Weights of a small mixture-of-experts language model, trained from scratch on English Wikipedia: width 128, 4289 steps.
Below are experts of layer 8 (counted from 0) of a mixture-of-experts language model. Rows are named router (the router's row for the expert), down (a neuron's output weights, with its number) and show model dimensions 0-127. Each number is 500 + 25 x the weight over its row's rms, rounded and kept within 0 to 999. Numbers have three digits each.
After each expert's rows: "raises" lists some tokens whose logits its average output raises strongly, later layers aside. This comes from a sample of Wikipedia text that the model never trained on.

# expert 14
router:482484468497535534475573485468519575489470519504538482465532498505503491485518555492490504522533528513473475534495511502513512498519479546552521521507455493495510494524508516500490508467498515517506441466523532496468491536498506509518495483480497475475482510498480526509474487517458497500557529526515497513505541512488490516474486510553526501485515510555471496497496504555518517517477
down1:488513481480534541476478532517548518523533516519555466508521475528499459524532533478513498474540490516502482477498524537497487503555463543512529506453463491466514448496484479500505496475492497505537523526523476481467526531491476503513481540502512547513496468474505490533458504487503501483569494484505482507518494526483490494488537523547505499515519531530527489474480467499457492487496
down2:480566473498516491517471483500459530474524502531525515482448564521492523505510483507516536482533490500520519485455512492500500490499553504426470498537514471520510497485527450474484488510460465522513497483476496495497494505490456509483510484522478474500490488534530500497511510467462479501515482470532456515499495498488471512494505462516518516557505447516469504535477520483514478464466
down3:519523545466519514473539515471515472520492524504491519525484541512487524445501477524524495477491531513525485468502483492525516488519509508499509471505450536465476535575525539529506442502456522492516495492502531485455505529514505513470500504511496446515493490509518467512516514521517525543513514508507493525500462484492522462508454500527527522543502502524489473477544534543491488532483
down4:523513514484501496510476490505530512457502498457552520489505525448489488460542550534480499523429493510514477495532530485501469484460518496507501501471497445447474486440485494541459520519493512529500507511507480495516508516513471537541535519523474490510514521502509452492503538500514476555498486504519498531488514501516485472479547464497463528515522501474478489494526473480519473499507
down5:480529495520485493511476488511540485521500470526510507506478479468548493497525460471503524466495499547516526525508513471512488518528431510494501493496579534439545504491489519469499491511488499493504488485529515504490517496502560472470488534480476516536513463483531519503484450477502482482497549505496526498516511437489526509516492504489538530470488511479501507496468510499474458539461
down6:474504492529520507493506512481525510484460493466504497477572503516495489471503525517519488468482472491447506554474536489462506534542533486494458511523458515488521509505525485508484496519485495474457470485546522481506503504490515487524479520513498555513447541485482469491499454526485493467456489522559463504471528544489505525489477479523488522489514479533506468543491493527495497483482
down7:490448520485476499493532503458503507531501493525551476484506502490509478478504513460467493502476475490497443489440488488489494513494526515495499489488343518494493488497553488521505509517545508494490484504562529480512490502492518531510499508510500480496504504534498519491487524516485492491532478499514512487526527475477500489510472503496480472517490522504478498446497505521510490499511
down8:534503509530512507494515526482536481520518534483552485481471564543526537492505485465544503526516513461505513493455518534526471522511464471478545491523509514445489483502488498497516511526521493506538489532501501481497459504481475495508491537505507532522503486504489508500488503499466533565463529494455478484463480486487511500511530499489507506514560470547543519489557505503472507498494
down9:506529512468514524489504515522491522555512505520460531481477466512509459502474467533536564526499495494483497526512513501492516487557497498525502536515522522498482534489482513563547532487489539467446520490461471540431504481487506476522513509486478497499498487499504506497519491535482483501493507506524493497495458465478520525526486494494519480478459520478528531474541491477495462444492
down10:494477536498485504514499495520494502475503481448440475548504541478493501512495496517493495506458468496547531491468481520481500519455493451552467510487530496494526439532476487523505518540474523505503536510523537504483501450483492482527526519503488529526505482432494515474527494495531468501508516491490522508487488479464470530548526494513517520479462456500499506524480476476526519539494
down11:514517505507534482501516521489498527519493495486563468477504493511528517455531491473527513557464497473480485506462527466476508487525460497479516484433512495471494479527509507489525532516508497527461474490499497510466489494530491512540510525505468545489528499512478486482438546505505490512519487563491538459504495487473483484494459441493465530509476479518491511512503468445505505514492
down12:433494474494507483471482541511487489471503499517527488504484507506479514509534520468526503518498475451508506518491426540481529505518489499467477494508519513485495509504452514462530492508476496555475474499517520496466490492514485505436532513482501536533525512513499491497506485508507490562539477489518495456465470518460499491487512547456513487547525477537487505531483463468496483463513
raises: "'", ".", " (", " and", ",", "-"

# expert 51
router:437483493473530514493586492521518515534494523501503474463500480439514533532491581508452518521518548483500496508512521495482501510495544521540505548508432479505496485499487495520497516477495524506505483519520515518471513516484482500486492517438500488522490498494490469504484510497493518542480513559484523490493500487492504505468464515523522508478525489521468503458496473528513484506516
down3:515514541547465461496492498525512464497511474505436483510450494507532521496502491491462513496528471525476476492505530469510496499457527483510498491530442496503548497479501498488472500516508506472449471505526514499479477471514501492478466476485482481446519513512483497462504492498580511535518497501487498477491484484501467502510520495427464467487490478477548521509479482496488494451527
down4:525455494544494508474547478483459476505507465530482475515433535494529522522527482524489530497520528430504471512527488495542525489484506504517506521512425527504464485504499524528509474484468494484512514520536508536492479518479511483512524501523499471481496488534527507482564503459504513539505521453523517522490514514491458455484492511481497503494513459508503517488515483480508530463489
down5:485539496476555466514499495474518507531475489508495538492495510482500517441492484535523459525527502495541529541466489516494533496493497512523538473510519527446514478528501483508507561501484508467518483527510510495515485519504507464514501493476506517483528535479487520494525530471496485501477510515472558556483462452492529469447451527492517517460483487522511546497486538486482511503502
down6:543521481491502494493507495490478522492468510499488502483500530469523471511491486475520544515494490531487542507463475495499463474555502520437547480474495494527483464509515504497492504498518492558489550506520440495522538498450567506486455493480527499488501513495508534481523501467508492480474497481519505462495499469460501465518533489451521516447452495478491509493503501496449495485506
down7:538476539477476540512521517446514501507530526474488510477476534521511477478539519495487513535483488544469494505545454471475503497458489524522476502504479448502506510474504536478547482508515544522480508507501540471489469508524501482528516469492475450495461492491482559504509493531506511500488510489528463460538546489494485494512502504455475499510523508494536484524522534531513544508527
down8:511497497475520447525472480459524509500515499520503507499495511489474513499525463529463533505476516494512504511502495485531527543532496471479487474480355507513532509527497474470508499485492506481519498499483512483504499468491503546495522499479512508522445533532461496463527497522539528499518530514525503507502517541493483533520497505481496473503515525516476524539470490486470493487514
down9:476569497463504482552569506510496494547542489512497501456549510487487474462514490505492537461511493501497532503527511479472551485459505504465455477477509495471490466505504503524476491492479510527510517494531491474514502541505460508477516495491528503486518494497511544523488512492543478576504534489488469531515531466492552502484491475492494481518497515519457485492509516526504508519482
down10:489489530555496494507512488478536508544471493490504509480500549520513507481477485492475510482516462519574480527503484488504492460509525457512515458518477546499526512545536454459510499482494488462501512527478515537495504490497534542503504522565513532480455486506490475506514488492473487510505512465491521536503486508515441513480556526527487548509494502514482536519466515490516502517473
down11:459501540495527522522488457535511491469517507513502492458502482484528504520485490484482515504506530489538507547460526488479470484498461502508524486512563477534508467512561494524481542499553531540456516519475487486521451489515487446468512484519481491515511444492501509519496510482491509499526509540490461494496521504520501456508490504523545525511510497490483499516518459536460492483547
down12:530505518496486481472527504507489492477521462552511495467475511500481502502517478522473514518509504490494470518529480497501560463532527471435497513480448483518558528525464472491487523516506494519497535481484461499509473454448513491483550495522504524463482553523481509504495519456472484483461486521503523483515495529515521486479493551494517472494502510507522513528483502514557452511483
down13:504451539489473476503582489508516495490489476472484484464495465505487492526478525495514469480487496472534500534515500490455473513506504514506497490554428468505518499541504439492514486516535533538475478540514484466471513520512484466492465537487536484512489524517514479518508562518497530516463520480505463510520481488537488509481516492481490511484475480520499495476470497506462502518464
down14:488480475504515518528550553504509493544495497469502471475501473526528502510522503510485474482514540505532470515458571504483467513484489526509515501486519506517526503529458496472470504478505501488534478507514520548513512455507489496503465500483494495502526525524495466564483534461499505523497487525509550507471469498513534499478551520480477539492482452471486504504524486527451549485466
raises: ")", ";", " in", ",", " or", " and"

# expert 40
router:478486511467527493476541546515508581526489507493530483452510490490471510509502577484493517513528533492493503500524508510528503482524506529545542497490403512503466465504511501550492524473479516509495487488548477495504513527494494470485503475493490483515468465505495492456499500513512524525515486526494490513509505508503514482501507495496537521473512497549434481481483498517529505493461
down0:510485490511519486521478481509517509502519492457502520424476557522517459500540507534545473532480487510507485488533481509469495481469531469468471525552519485529502519519519532469490477462500549498512512483496466514483541500480534533526527489491501504568471519474515546475468509535469497476496524512486508530501501522490485482498523502507445474507467500464523509503544493517490511515481
down1:515510539536502491523489466490550506487524474518483529540536499501512465502520506546443500543516493529522504461502504504500505526461513491529480541534499510509435515498501512516502531512518493467487464490464532507517476512527488496500481560504476526455528481515543483537525511525491501517511494554486509485515514432443506459510506476497462503500476486488482535484500480496516527496526
down2:519520482500519499538486493517538470486487525491531484504532473479529549517495493482514450466531489529475474457481503480513521493520520487507445478498524479481499515484486516494509524464437510506508495508490485483457455490498516477496504485542493463538522473480515550472424549552510500526519476494513506474489531513466502542518524478495479491519539492483459486493464488477478518514490
down3:505516511470532531483421487534507485512534476523488479489539511514513507476535495528516514482497453514474510500516529501507510492473554462456507493550496539529513473492529535469514559511518485488483470523494516482503499520513478540530513515503497544481493495562531480506495518478482530496511485513463521506493512478458476498476547495478490491558498486530469504482473492495514556520508
down4:438506490487496474513456503520522524517483504523517448500523513501479538514491482466518494489452452475491478478509507542511520483537510460509479495479509513537539485474510532473492514507506482481485532514490511482546496514486525529520479479524524521512527514526519511479479510462462505435538576523517508465498454501514453504465503544493482500474524480494517516498499489544476526504520
down5:488504503475503557531467504506474535455465455517495515523508502532510497472523502505494518473511499521501511525533477535503492476502468489542478494541474509500488469469526434485483542518484515533487531497470513506539500511516449540489476487473517532511513531448512550516444462519488518522498549527500495504497473468536502500479469523470481483524506512525472536486498516518533522503519
down6:493508498499494498473575486452516457495488511510475459522478519570523508483533490515483490518487567561491507505493514509514503481528452478524541512505518460470492482511480498524488481512480537515487507483479485515501522496505517458491517529498519473520508488469466471479489433488489505478493476510519476505485503497517499515506474448495523492488457460513519519509531506525464460442507
down7:445488522532498509534509481441528494535545512476440495486519542487505520431509510505490488493473543518509484504483532482496528461525455462433504486506503481500528546470489519510501487497504513509467511481508511475457555484480504475473498522489543482504469509485503482458505518472523502489472492512499505579528512473486533514501485508504495503479496504525506482467485462487506495513494
down8:429499563486498502483499502471513519542558499458486484437492512489495470459516458464518525545493527541496494531506527505525491535521507530488474503498526507499499510508464509481470450502532477530527486489520468523533515477476451485476472514506543503488485478527551494496495489515496504473469502524513467508483513498490505494484463508490520516468519541530497520483455485463522492488509
down9:464486464481490483488507466506502496500461451525528471550502499494474485504498497482484505454568507521503524552472514501508515491490460491566508478469557517490523537504505508498500536481497468460503513497480514502457467460560516472514513505483519484521494489536495437501481517493491508505505513484523477478484499503555497498512494521513556495502503505535493492506522473459528446510496
down10:499444498485462522485503517505475473478478457524492510484533508477530480519492482508532502486513519501495497483540498543540515471496529512500497529496484504546453460533504500515529478520492478502492503510485442484494506475518473526539506548493518517430468524503517526550516475534507526467470491499466457497478513533468464485459496525507490516526526539514493519478472468523500551528514
down11:498502501555508490479483483516526465513477525496498543506514506502529496496531486554527492485497489519488472484486525513475497503479511516474497510525488540495486528527503525512417484491479483474511468461501548511508538503510515513494535540557522534492496516469496487495462508500469478526519504462470520492476505446465536470453492477448504507503506506467505530529482463437472492484519
raises: " and", ",", " in", ".", " ("

# expert 45
router:471506484479516498471535532489512543485518505502516483464509508473510499518492546479526512466501537459457511520500526545500522469534491529544519524474438512501521504514530506531519498479472502527497486482499511489513501552486496510455500467440504508497479473494491500482515506534522482517527491540469476500487482526484504486506461534527537511493500519545454452476474489473537492517433
down0:453465501498510489485516486502512479526517505544477565516529478498499488502471506476506456479467473439517510497492524472484512501477506546465499463468482505467482528528517474474532450500482528488510494512469508471514492514465520498514478513507481478446518538485467470539466456454491489480468483502500462500518475523483518508457455512491521483471505475516497480508509453509545527503471
down1:496495499479537471517464478479509535485477474480477507452484488508520476457525531502498490473503531465493522517465497507514478497476533466514517510487486462495502489501470468517478524485507507470506496520507490536527451507487547506482553519492461510503493548520514482513420515466466499507529500520484546571521493511468522497516493498462501498451495499446488457498527492502477545498497
down2:449477544514539485480482492472530515533513475472539520522479448467492484532508458517532496497506498553503511521525495525487481529491474511490496501489537493504466495529495489464491471490518462482519460484480509532501490469509539506490522480462550477487494490498513526521494480532559505484485558473490490483487553476486444484492512503519490487504485472522475475556492466531481525526501
down3:518520477518487480516513529493471467476471511522543493511500517472509534514509522486520438481486515454474474520490487541508491487529539496479518512469503473473544520470489533505475480507518482494475493505510538465498542522488512525495497498508542541457486523510478498451475495478544489479479492483508486499505512539549487508465419550504491487515496445537508493477522512522492495547480
down4:472483498504512492485514516514521552534563516506478496529493492433480512518505464555548534482539530504491523520505492484505502474498505471485465492535480512471550494499501547464510469490516525451472498486494522533534503517528505535479498491493467498483535484472518481514498490555518474474523487469504466489466487545490478547539496527513510477482506490510471480463520509545511490481501
down5:471473499477468525519563480541522513530498533522543481511477477498494531522499523511521485512499501534485461482516492461526498514483544524510449493482479471503468491538494515495484480510500518487558520532496459505489501483567490509564567512511530501522510517499513535541497429492498514512506468477489499508464481487503531545516520527474510487524519524517520500485516505520498489486509
down6:470479542524508512534462500453487520505470468456545518497508482540493459508510562478485507541472510521486495463517521414516471525473521489496512476534511514518439483519477490500463509486478512523482490527501444507503424485494483496512522532516498487524517506478512473498535456486476525514508525512520518501483502483523515515494501484489497527496552484472481518487501506477483517500519
down7:469478509468466476466521548484451455521511484495515517462504467503546489528539485454501522497495517469473528514466565486542504469544537469468511472487505504480540475522521504503477465478477521495462485474517490460488463510512473492495514496482506486508495471518537467471525496484491491486503472489502510499493506530481510470472475483519503480522469558471529504505478533449520491478485
down8:516529496519491515488460505475491526509505475493515517562483520521502492487463526506454466520530486505552489507551497547475542491509516478501497508526466506522513483459515493544528499493432475496527500491500488503474490469533533532527479509500507528487498523532494516480514470474499477517500464515479500514474458502487511463493539479515511536515516473492506532530507468454537580483523
down9:523494506474473504456509529468517514563523517506509510477488494541519471490500488571492484543495489521518489470525478489519482513517488522523490504496544494493499493498517521534495532520485501483455480495533522477492489466486512491501449494531523491496539499490522494492549532520499529508516530540461523530445461529497527480562520502471505497508473471460450524482541494499525525460500
down10:465533482471492508535456475476451496456472466459485467546526498481491490540502490523485518498490520517533498524472494518491477492510487501515516508536512476487488546481489464501508497490523420528522506492459501475442479510510495500494507523530485506521530521475507510478515524548527463483520499491488481485513539472505510456517509484504504444508494459523524538509464504552528523522489
down11:521488525494494494506520495453497483474503488473479545513492517513512506512505506483498503506504521467506545435504486517435463484507520513454463508472470489449467513479562523486506526494461539486440533491505515496527532487466499545468444475526486485550490477512492479472509484494493453498519483562481500522518482543497487508471530493527481500502483522502488490485471476485504495508511
raises: ",", " and", ".", " ("

# expert 10
router:474513475486513543511575505510505562508510496490507482464511495463486516512494550470501524532514528468477505535539521504499495469513500503522508500497386486517462507508515503513529516490505506495504471480543518476493501511505503485469497492479488504529509495499491487488518526460506540507520514534500484494472498519522502500478483527537532531467529489541438475467510486507543475508472
down0:469544516489542478564526497477479524466486494481538480497474505448501504526502508495460508510462518476484526463511497447488491532471525485452462555483508461472505523510464553509511502521507480535505455492475459493478495504470471497493455478524536528546503511494498500517508486496480451480486512503491501508500489500490472445477541528507532492499482483525521515521516537508505509522504
down1:464490474460504507499471480472500506484483499531507526512487488506467501496495520467481492468488491480470511458492426502533544499519461481513547481465532498512523497492488454495478535534484473542527478494491467504486497509476519471493523463544555502553480549509516475473534481539521483516492507530517552479484498536490477535516535505527498540490523501486486509469491495497545484516505
down2:467471504493511518492529521464525521493503477508519496486486462526496464522462458510528520488496495481467497459494513449529521537506457513516462472530477506543491532529506489527513516456511543561512503481475502469487531463510520530468495504468507504505528533510513468529538529502528489568516446504490532520461499477517544498511522505553479503491500459484497512480515502527496513502506
down3:520509519533503463548435511528501514466505484512494526503483508494447473490524487474536502467496487515544465475505524525503509488505496481515478473540574481551504531507505476529486463526509514507492508509517507489542486517505487544506526480510507475478521441511498455470519442489499478541536512462483511501473520473494466508491480526492498490512530523471457502532465486495467518495507
down4:444501550485504458475506490459508472442541507503503522488459520549509464506560524470486506530482510497467516548490503513561513500513461497535504486461541524480506445513516478460521512475491512491486508510493479511494477493500494477500524494440453537496532491477510485528501484511484548512497513483515483489515503510542537488514513465529496482545503518498486492490492515508526482513464
down5:515545486504488499522496450463485519486498491486541464517510473508512510520497446518496514524504520442527502468531474530500477480527494509478527523538474494516493458461516462513479486470480473520477500514485494492575491500468516466464468518468481477495541536514516518515505504472461481515450518526506484508491529566476518467459532470509534529520525512492484517488467498486503501498487
down6:480471467450520527472480545488503538527470477501508551531503561487496494439517489481511484474521517510496508486491522505560500518472466497526485497505538517512489477516510488497498517505522476518464525478483499503506496509516499481460512520493516517446503439476528507535481526578481514482466462478490529529516519523540489517486505533500506493519480464474491525484474474540490496485526
down7:564506469489517475494508438528495474489457496497502494506496451515521512537448505528484546486471475522507497509531491527442461513506465491484494502515509504508479508534488470485518490506499466507515501533454481523541499494528491506534481488533558506539503493501441503535488502519475513533491522476511508519487543468478483499535488484505467554496501500481507472495544525491493520543465
down8:541443492488454493478526501504516524505495491547442477461493503534512514527523452529494523461513514519522458498514534520476488500478517490506509489520534523499495490501525434473457507536518540506493546504481498482541483536507497488486507479502542480512498505475554491480494512534449524490501504467473478502484501519490506472469479491532499498535488491511506548461484470521507551536503
down9:488466523490506474491497509457481525500452485442471491515494462490470462531520518490520549482505490470486488523429485532424484554479489523505492466471505481493500514472469512491477495481522490459513519498477510497504523515510528543500483502504515537487496503539482470508482481525512493526534509463517549461512477487489488519510494503514492458502482523496539511523479559489478459470495
down10:462451498524515524530506530513512504483524492497558477508529461527546506536472463426503480509485484500462515475530490459546486523497510480514496528516448513525525473524545468494512527506502556494529541464492530485500501487506484513444521495512541470472489511505499530495505508469485505480502459481476509516490480504471487526523491511500503547522520483456492478462510487501481484517482
down11:488525538490494467502569485502527491473525520476474517523508513541493467527485495455499487505494491480487524546505537436510553495526476469494509507488422483494475470484492553526498497543503517476490514495575473479523500522512505483505496515484483500475508517493535472493497470488553496525503487539514466523457471466506505518463480494491495478511499497494540510505510531475473482492484
raises: ",", " and", " (", " of", " as"

# expert 11
router:464455481506528503507550488520507533503498491508490490451481507486502471527501525501469478510503541491502492491497486507523524479499519539528516569524441480459474478491497500483523516492490494552547463484537466505500513518497488474503456476440523498559487482487496477457482521496500491552501495491493525507490513492503492507500478535503525516486522518546473476433497509515546515504464
down3:515439500523487483440514501491485484518516521517541497498482525538501522540501479487495509472473459482503538534483476511513498522519510547502496509461534499476497496514527518437482518528520517445506448522464507552548513509494533462531493514483496503471472548503506496478508490485520481497480506513470514528500482507477451508478507448530480484507485537546493467536534512516492481497510
down4:529502502516510498473421456500491465516495488470513469539496525492517461511500504516505493472522515485476526541537526490516481493520426468467515490495490512490510509455498517510488495478515509502498498471502482492480489530497499513459532506532508515508491486491523488507547484485483512513530508551463535495506519523518523459456532428555465501468515518494498523495512473519533481529551
down5:505494485458512499451467553493509541464535522512490488532514460526487477555472515500494510504492506476489518494468499527522477490490509496447465514474561497508547469460522491479511524537500540426490478504503553517524556531495515492523511494507485495501491518528484482509483462462535519478521491513489505506571494501549472511490521480493492490498483496493493475474504499487499512499472
down6:512462517521488530457520497503461524514524509484492444504489512524514522519522530555518470521512516499504455495516512539449504471460470506457513510480578475499535498501520501499519502522530534494500478513541518509484505439501486468534509478489497468489498504515513448521524509485440510481498518500506529528495494479515492513525533502507455528498461440527508493505529500464505488522507
down7:464481511539525467496521503520578515507533478468463488492475459514504471507500497495496540517487500530503479506513512529525526508506526501477502500482436544528526538454515544494522503511515491549507506457535507485490517534503468476492484507492504499541483476492543530488529534521488506532535505510472525477486496505520499493525521524462500514501514541446496501503554520457544483511482
down8:532545470439480471535502480437537478512498497539533510541553477500500503488491505518540463483514502516481493493472511516452505468434492501466491447503448515479496515475515523512520466462481515513499510526541552490502483505483507498516494476467512532481552493485484506497493516537497506501532521479493484487470503467478488468508510489514474478532492482479488548463509492511498517523518
down9:495498497484494492509449478517497521538516530534493476477501482509479532492494503500458523515517518501491541519488526510526536496529458494515565504499514507505524478510514521500528490471506508499514505469531490523509485495482479514524512514447539478506547496463465497497506543470456516520461489527502508486481503512484499474563491538480563537490483486501476497507456478501479559578525
down10:496498467492504532510435480497515494495484492452531519503465506469463520477507493511523525545513494523524523500505525551552514549529485495483484517505502534534502513551511535510504548568517530521474506502502505454484505505485497541521514509515500498426522511486511504535520538496465528501482511530480511492474527511482509507517513533514521496521489554502471540501470538505517534493510
down11:504513518510525489493501501492539523486484515508525490541507477518497554439493534517512507526534518547500489518477518520499460473499531474516512479504447522536465481485512481501510503453490506506520517465482437513484514518497429509486514509496537472505495493490507532467491495565499512508460520519522491531477526469527516566496477541498474476465518496491470506487460502480546506490482
down12:529506503534460494498521503523513456509495493503511501492533518463508459513492478501515479496492503535492499461492497473500428514485466472492471438502560513488455523514524494452494488494515520476466491496479494506489499528499443482488524535505478520467513494527505511564454540500507546507516522482520530491524507544531486543505521487523518527484511523470463542532496531504521513503470
down13:511521530516525505499549462540504523494499457501552497455532479523500482471499506472506467456523518538493493544517479518481499485463498532506481523530436471537478478517541516485465508478538508520502482486546512500529503495519473546480467533496506503487505503532501453498528487492522510518516493516495474522501533524494472498533505546504499514536458508457516478479491464470501470457475
down14:495476494528482555510514515485521526549513522543487498458504503440487533493506504493494479460530488514533525482490472489537496487486515520487466501458525487470508518513493524449522537511452511481515487510529480497495545506482469495512528523548466535477449509495500476528513484473517530495496482521451508474494521534467501505483470539485508551510511501503468515519478541519492487432501
raises: ".", "2", "1", "0", "6", "8"

# expert 38
router:483497496486531520498566530503495551514486527510497488461530490479486525492497509502463504480542543473456548525491481508482492523515501541504546480490447459475504470518504505515494481472480532505538465506529473513521482520496498502473512493453478441486506468533520493467498497461490510511523478545500523499508501508485468485507506493494525490476501517551453484510456482518540473473450
down0:550496482539514517494501461476546456526480478498540511455528490493505565522514508488496501517502507493469478513460507515526519451501515506459505503506456538473503499484497492504478482526501539526518521571528503519496507508527529495454481492511511557491504535526502517466471464501509522517509497475483464489497478480505507503553518490488498475561526493503488542458497528480523530474522
down1:515506535481474493529510503538514475535522500496474474501498471483502498487522491496503455511490478477484502525493508544487489493551493508532480517541508521496523427482523507477500500495543452454477573511507470502531519469499494538522493441511482506486519530509496511499460489544554505523488512441510488530521504480509481514483487484514466502495493527560495470479524524511480452518493
down2:506451460488486501505500477474508491476505529454512493490426565462503522517501487509442443509525526529501510490464477497515547511492506511477499537518497497484545510457492468450454501489504474492540499534526473485534494505503512522496504505518507511496492494499469532535519529498532519535465454521478536490547545525499485491528496505490470518489501464504484526516486512501489522527501
down3:480515511521512491505545519508448503468515488460519519497491492510474488499519503440555498489504506512514499466488480469495465495462509479482462500539545471540510520466512507524503517443533481498502474465495509555488483436469504518540510533465481507513483475502482474457499480457545480507490475497532525491506461464485533486496473490464475495500532491540489501523501518513518513542514
down4:488499553489492501492461476525550555492507525460446509491496500508477510533494544492532476502469470504472516473447517537490502476476477502498495466484475488491509519462507474538480520435483512519471491480517546478545482504511494449537503525491475485508482518449477511506497487483471510495507498516514507537499480529505486522499515517542576497533487484522473495475506534509529509513486
down5:511548533506488482487509482484500494499524489504515518503538488538519498436490485522473508467478484487519503528491512480558470543537459495524485495518526510482497506484480529497494462515498512485538545519476539503537492510483485463507497470505496534445502503476522524549530486462549493504494552488487496556544487533516479475507490461457515522508513549459508488461498495473510482505487
down6:509545483485493496505509494539493465485521503505481481499485484448487529501499516497481523513531484507469468483468476536484482470511513520427486524513523499514499490494510522543481556486462558483497541472526517543472482526513446482490512490546490487515478526498511520545507465523474494513517479493519527519480505511473477447508552552526509490514490472521463513488513541477492467513522
down7:531473479484497516447466501537534489521485496501500511451488514466512503522511556440490512474475506517465482523478482502518507540514455512514515466515503473522521516497527504481558480489492502515461518531502528508463473516541501518498531492530476524523484477561475516504500550502468489512464445514480485512480506494522496530482507506436493446487476504496487501534513474508493488531530
down8:487512484487491477524487525475532508521485455469505477423516486506532508488467479490508484525505505469530502489517503509465493516506499490519524494511580481502520482507499509517508581512460495485498518487479508537491509457536521525478501481525493561468502510476497520493514476528478531465511502482485497481472482554485532506545473516509524468511464458496484471503509488499432514510521
down9:482488497533451525462449484486488481496531469503526482558476450523504490484508497517490505506492462529466513461502492474502551506512561481479514494501506530494535491485490509510498515557438477481494507501535474522505505485537489466478486483500529479480478484481492456500509537487518489522476490538487510450528568456495543497495505485497511499495491543466498494519511516491495541484532
down10:496521509485522517521479520522422485517499492498518523495492517518488508477498501473481512504478510498483536528452503492492524495457509436496480522505558437499501484514505521458501488538505510471501510529494502493506503511515474497467518512490501516465574502518469499544494478473527513461485494449516479525495462470459498520479552510468492526479478468479526470475485479456526507482537
down11:472488539450495513517506489510499493460511503464563505469517463452479545492519478474496494530530506479480481502504511507540474520544464517513456556490569496513488466524478541441511504529478508498485540471511508559489501501484511527485475533510493497494470484556503462482521474522510472516507477515470490528464524525506496525506508481514488476504499505514474512503516484500474516538498
raises: "-", " and", ",", " (", " to", " in"

# expert 54
router:446509496493531522471552477516520536531500506528539463462483502467488507507512494518484558504503541518453521527511508545525509505531482500516527535481428487493509453531494481538473521496464503528510472476547510494517509543514513510495466494477492510484462480480480537479502492509461503533534462511496510518511517497487502490488476506502531552493523494543452509463473488493498482491510
down0:469483505520491497466512475466488517513529494535531495475505527470518495549509502522463512541527508514467545477523511515534511529505483510502452517477470472471556488511521521514519506515539458531518468533448554503491498494506514507525484489482492467484491531491506495471485445478522492496498488520460522500559520533511519467546446522523481540500488506523467478493460508476508481509488
down1:469481505511453495512515451496473499531559543475513481520532501538469467545435480508472496543493505506480474494497475479515537496503498460474499483472499505492503509481483475521477507476526483546468522475487487501519458476526509508508491465472487493494507491488544492482474505501521477496516482493549520542481486463466513470497498492440494543494473512442516489507495466473517500449528
down2:475523504491556513466514455469512482501520492527508515529500514510545483440480501480495529511527506490525460470514454482502501497541493544468511510503566513512513496454494474488496477475482470522458506459512521584509469515486482485503509512454503485509535507512459489522514538525534492541489509479524495534464488491473508492484525511516503518466474488515500544486503478478471502481479
down3:494479521485511484521520517478522515513518499510519509485548477532520515484515516510566496460495517498523467546461434518484495495456517463488436466498542505492524501511471512523531480474510552496477514468532492529515516479487515476497520451496459494497510460506524491480520512541477516500506537516483508464505496520447502455486497494444480533511502529497475482537492455499482503487510
down4:487532535515488469493484548460469455514500507468495501485527505538534502550547481499543494490522501515530435526491515501522499534493522479519486475547512517502492492462510509494460510479478508461509504502488496538532477496488512499539480498474479517471545534490508469486533522512512509504495435489480472498465523495498494472484534493495485474511500487447484509525487474467487552556531
down5:445485475554545516524497468493519562477539488511512480545468537506495490468504524522497512489514502527486475487495503468500498488449514473493474513516492513521516486508546535498544473505520444505455528462516450510501497514516467504531494474485529512507500509508543523492452509473493487498493486515487519488524529509507549455500504482514531504518517488478503513487489487508508538514583
down6:508562549465497473517430500543480510478459526479488461519499483486497474477489485494511534489490457497466486478479488540527501454551501503512514463481484505506426496521509505466492497515499484501457518493519475475512523480510484512460510520519512501480487524507465545491490482474529493467497490497484524521484511504513472511497521518474471482459530478479518484564543511523472518522483
down7:500553502445506512487475495500516518487510492521485464488517544472499477502464488510476460506509498502489511465517506475473444466452498513483484508523553499531499512518535517489482578508479497530475497471499547464519485474513462503503518511543505506501520495488529473518465479490525474493506520449487535497516485500535479485480451482517514466535473497462499486496488453501503452549508
down8:507481514506546533522554472458474480537518542502502527469488517522534475448488511510516498478510539521482503495546467473506531496490538496503513517488512482474494525491539507508542479497453466510501501499493482477489504479495488506500516485490505550493477524479568519489495528526565494491484510518498515477472522496507526506507508523473510495529500434488511485461512446562497497548502
down9:476564582462473501491501478529495525505489527517528508487535537492506496496526490485511512489457498437504515476522478497526501500527527489527512496466494503521495496518484492480492502465495497496493460507496547523491463476510481522513506480518549511474478518494519519492494510544480510505454503508470500537481549526559556477482489457471499489504492529501534534483492444479465493517524
down10:474469519493515517486513461509536498511504520483469480519547480497462532494502514539539476472524578525526463509475495483483520464461502468548465459461473497490510511561511498520517539487491528520485501502484480508539509484456487471479536492498519508487505490537506537523515495470483529534509484514462535542505517455506511483505538531508462520482461497500486465487513497515497504472495
down11:535455514505489506525516485509506464539513527484515515538464508491530529554471466466498499439507477466476521489506500508495487523499499527514511499485546443490513445451458522509438469495534467509534502499499513443496525526502511544482488488484523496491537503507501519487534522524509506463483497494563499483508522518498454472529488494506490514452492525502513483513522517512486468515499
raises: " of", " (", " and", ",", " for", "."